Below are experts of layer 2 (counted from 0) of a mixture-of-experts language model. Rows are named up (a neuron's input weights, with its number), down (a neuron's output weights, with its number) and show model dimensions 240-319. Each number is 128 + 24 x the weight over its row's rms, rounded and kept within 0 to 255. Numbers have three digits each.
Before each expert's rows: "gets" lists some tokens that make up at least twice as much of what it gets as of all text. This comes from a sample of Wikipedia text that the model never trained on. Tokens count by the router's weight.

# expert 29
gets: ",", "s,", "e,", "),", "a,", "es,"
up0:139131106118122097156149071152132069109117126145137133137124114117114126105091126181188102106119134103153132109125173086139137103131128106144099117106142141159091144155163099085063087090132099119122133157150155165109177136143144130115159077
down0:153132090126134129128102119127171095151118134138154156118097108112104153166116174136133115150111087161169127089106125112101132136134149118121122134139155155131127156100096189133149089107129119175104113152136134131150126150138111155133130130

# expert 1
gets: "an", " May", " March", " January", " August", " December"
up0:113157084155141150100128144108119173090115141134149128098100141124180073093104119134166156160136115106122124143127117118162114122070127131136130095118076136144127142138125157131142119130108107134116093156060110106161098147130100149126124159
down0:142142152127095136167139129116155175122191136141105156135098118127117124157109153084135142116128102117088183130146129137093151114106100129136137125134137126116214138164156126154134118136141093147132142135121109148123136110140131106131156128

# expert 14
gets: "s", "ing", "es", "ers", "ation", "ate"
up0:141133107107151104144101120094164134155140141124103140134148165154147155133159123099140154142061130116137092114122123115159136071149121113134127122115139169134115183113127148153133085138155130072129131165120101103128151141138112187171076134
down0:088155119120152120128097126135140105123144142145121113126099100113096149123131104162101097103144144136155123160155120151099166174120136130073141149135151104120152104136151146097127184104164112176108120113143151148115113136120137107091153130

# expert 22
gets: "er", "al", "ar", "y", "l", "r"
up0:149174121162139127155158104141131196100099111114149171111144133187130109166133126114123127118117118156129142142150114121142125116115101139109113134140096134103146130165105154149168104138087170112142130139127114105128153173126147120092125092
down0:128088136122110115125145128102187093138134110126117125099154080167146143127129121115116092174124146124084123169133119132114126110158119149088103108120168133149125112150156117135098109128139115113129140071089085136144138143101185149179160133

# expert 10
gets: " 0", "s", " 1", "-", "/", "'"
up0:124121087125094142088131143144149134089141123114147150118136139147155054118123117136157134156123152123134120099117113121157117118122139175105107148128105139103197113153070111113122120106120120164139100162156133132100151129118116104121135122
down0:117119096163142129119148110073144185114121106167118124105102133142125132124082147140133140156133105141093138119141120136124125144082121119126133137142126105124090087099149074144104140121180112131127132116080108154142165079096136110117127148

# expert 9
gets: " was", " is", " to", " he", " were", " be"
up0:131151146109106116148117133150149132123131137118142107142165102112129126145114124163110145127094115112123112137138115084149098103123099140117121134135145114167093141119082076146178107141109171114149179114081128080139130130103145115098166142
down0:104075075139170130124143126146160124135133122120147155132118173158151157102136106091140080137111127115121118131078100142092135165123138124143158134101117110092131142107157159130136109124170111099138093108152154140143136138096120107114109150

# expert 3
gets: " 3", " 4", " 5", " 2", " 7", " 6"
up0:156163115142076125136122092077150120144165107107115115105152122094165128122164177106087147080159154117110104133155064151141131127158149090105131141106159111122089144131125143111159153117131123118140170113096106104174156152113129117102095129
down0:109144132119106150118063130130112145107171139103123138150137137135115142170088138148159153118140093162156165135100170155154096109138122140149119123125166167103120122097107116095147083158157132136102103132117118132066090155132159138141168134

# expert 0
gets: "ed", " ", "k", "ated", " used", " over"
up0:133110146139156134109115154163189169119150161151128095097133167141086137138140118094120169113074123135099120118128154106153136116175169114093135116115161171132124138118082158142113136105191100125152166079148116115149139117137100117117090158
down0:103185124131150122124107151129159189124119125092088173073141108091139123113147117110120130085168145125140167132175134130089087166083122091133155172080151125119141100135114113151112141125109160157137101152115118143101146098147156149123145123

# expert 7
gets: "-", ":", " as", ";", " –", " -"
up0:053159142119131174146114147210124116134125123096099129132097104119067164122122091142154142128130131177156124127102113140085123109104115119100125157148132155115139112144167115090164128089136097152118128144093129154106116075134070137128112154
down0:205133101146137103129145109058116139126128124149149124140141131129152076109147134135141126140102143119118130122169149094176150144139143117136131115107125097122085150163092144140106134180114146117187142136185133125146114188109168172110163081

# expert 17
gets: " in", " on", " for", " at", " from", " In"
up0:126115109125127167091122122117085158086134180120163134117187089118111107108161121119085150109123096129135140134138141102144138122128112095129110129115101132090129129150152112092121128116086128155135138124079144091137135124122106084144115151
down0:144162118119086142137165160083125141141143121164103150127141124130133139149110154131164131130101154108109142134085066147133127153140121124124144130134124154146122161103087157148129135107158148084127110122143123167101106135116161138061103128

# expert 16
gets: " a", " the", " an", " A", "A", " one"
up0:167148090142082175142190108125108190160117115093141138147117138141166129139097117187132159104144161093131064135131149130163128129094099094097137118085093146127123119092142128145096113124132127174144098126106113129144094121096097113109128183
down0:154125144120142123097089122101123130129165109156116113112126186113102148141118116158132148121134122123128125121128099156131104118099106105125101119130109113148127190160138134121143124136076176157086133155144119120122121145139142122118106127

# expert 23
gets: " that", " |", " which", " it", " who", " It"
up0:107159119156104122112157139111158157144149145140120163159136137116152143144153102156076091157138117126151126142136111179119134100116155122099130133076105158091132167155149112120105114149085128121115095120157114139148124124134131101123096167
down0:124148144112151124138109137124124089122153124100132116137152086137116146109123153115146175117126133106092106145131162108114138137149107121109139145115129110143145145118073131089091156113158107089147133102133136114100122140148152085155186111

# expert 2
gets: "a", "i", "o", "us", "is", "an"
up0:125069125145147139130101129117158168135122156135132130123165106143111091119106155154099110130125170139128095122077105119178153134097135120122114105171141126127136113145158141158152150141125133107148146105124119130130113132096141126145130126
down0:127135155121124121111124126186107121147105096120145117138099129131106129151164162112123174163117083118134129139121144099102150132127121134134151129089096142125118143117119099088163094154115110118134114147144156118114127145153104178143089126

# expert 19
gets: "in", "en", "n", "z", "it", "el"
up0:149148143131172117085179129154095144089117092066113124158151111105143100143143142092096108157075116129077125095172122160146128131137078134143132127154088132113095124152125132163118159127096140093173120096139112174143128147107131098160169165
down0:093115116095152154134102108120136131154139163163105114141136118188133129123127103148151137135124154150111124105128100151117142133142129112099083096152137146155167130140082117103131076136127114143105193128113120121152114108089091176129069132

# expert 26
gets: "\n", " ", " as", " their", " into", "et"
up0:122134122135133108124123127133164139120147125102121143132186126112138084175117097148123118110163166098097107111154141136170096124161110133133102126142176154155134118119127109105115123112121120125123147097120173120143122153091130138123129135
down0:144180117133139138138157114096112155110147112164121168121135125145099172133105123134122111154124130074100149138152154133105149128115102128118103106153115131119144084152145163162124103116120074130115117146098154121122100124157082120110157127

# expert 21
gets: "\n", "==", "===", "\n\n", "====", "==S"
up0:105101124170155119114144096113203148115086070147094131114155136144149139214128105161160132123120093161112089122098065147100151124135122132135116132122120146096169135139150123151109106166139091133122120177128111116126107106129138103123119125
down0:134123110124123143174117160115097148133117127124144118176147090123121124089156149124101109116119179101158125124159190128161083162134134146131092150120151119143074142115119095093147136126127106133164125139139152123152169187113071071153135139

# expert 30
gets: " ", " at", " with", "at", "ic", "t"
up0:138136071174108112126130151155146123125167147116126125132147115178090135111123147169133120108131133176123112104115117149119083165145119135120172146126084081086166117097174154110118111099092144117161138128097122087102116136135163108148122088
down0:083103164125148155101152106140113125168130103092105142123085143128115108109131100126075171136117153118123101146147144108138117131146103144086128156071136175124106129138074148141113123133125121109112127101153131169135133111098116169166107124

# expert 12
gets: " |", "===", "==", " ===", "====", "==History=="
up0:121171146162108119120095140143100143152151178137166091128139149094144132148119133111132141116145141133142155177152108098074112141131170160115104121130135130113103123134139129118193150149161105110150133145125167119119093093162145136095126108
down0:116148088121153142103160108104147107087122124148097107146104134098099132082120152149113149164095122114122083108095151139163188109119126134124144128129142140116116117117137156127061122119117147142093131096150136156099139180106110173116154143

# expert 25
gets: " C", " S", " B", " F", " L", " T"
up0:100113144141093159080120124113080154120127063143143172143157156091135109164122139168117125161153130109139132098142161152152129131120129107118146135159127138127178148131108174110106124096103097110129113112158102119122152144114168123125133111
down0:150192093110143112140187114140164107121157164129143131093142099144087117082098159141125140117119096132152144107135109106125110098153139153112115154134113117168120124134119121087137094106167141158154137181113146140105105128121104118107136142

# expert 27
gets: ".", ")", "s.", "\"", ").", " =="
up0:141128102135152149109127130147151127111083170143114088160136133107126134128159107137117127109107127150100088109062110098095151092100104142123109140114121115131118110115165139138112085137111102160137150121082122100121096132151143127114091096
down0:131146157125096130112073109107130120168133096095127156083090134130108138137114133138133115147150132122159174099140095163129076148147135130179128138127158115133148144169142160116136144127119149131142112127155121139131132125092119108163146134

# expert 15
gets: " (", " =", " 0", " \"", "/", " de"
up0:141140108137087166131124091180136169109139152078152144142105086134187088128141157181079133137152149090094124140140110162144171105092137109069102163131100125082134130137118134154159136157103120111137105084121139134110112092128121139136122144
down0:120095139116147085093115160114131078113139118129088140097155160091142108131093120131110158148146110114137131126111164153083124125131135135139172116146130163101106120158142078075092135082126118111140177144119134126135166138144113156168125120

# expert 6
gets: " of", " and", " to", " by", " with", " or"
up0:113105110151090079147162095122092124094113142096125123146102157087159128120155115103111118159107136080137138121140172105161076140132095112130101128113088143142095106119148144185130196151108126179106145126137131143120091134142173155129098146
down0:130139147133111113129092152094145121133123116153139134167130145175146144142167170155189128116123111153122105099137124147113172088161155142074156101132127116141149080139162115124129057124151122113130128108142128170117140141132156090148102135

# expert 13
gets: " the", "|", " The", "The", " a", "″N"
up0:117170133088067094108128148134111125113127106142147128129113093158164135134068149105094137162138136161117080152086167140111106156114086104137155171147140102080131087137117140103130089134123146117133168151147106099100156095137137142169137150
down0:113106139112151145103149096094116130141087157114177112106114161136113066107121127118076138122137102106137115129117143144073090122140105149202131131141124142103134160094126125150133117144129136158112126173117120084098076170097112113144089075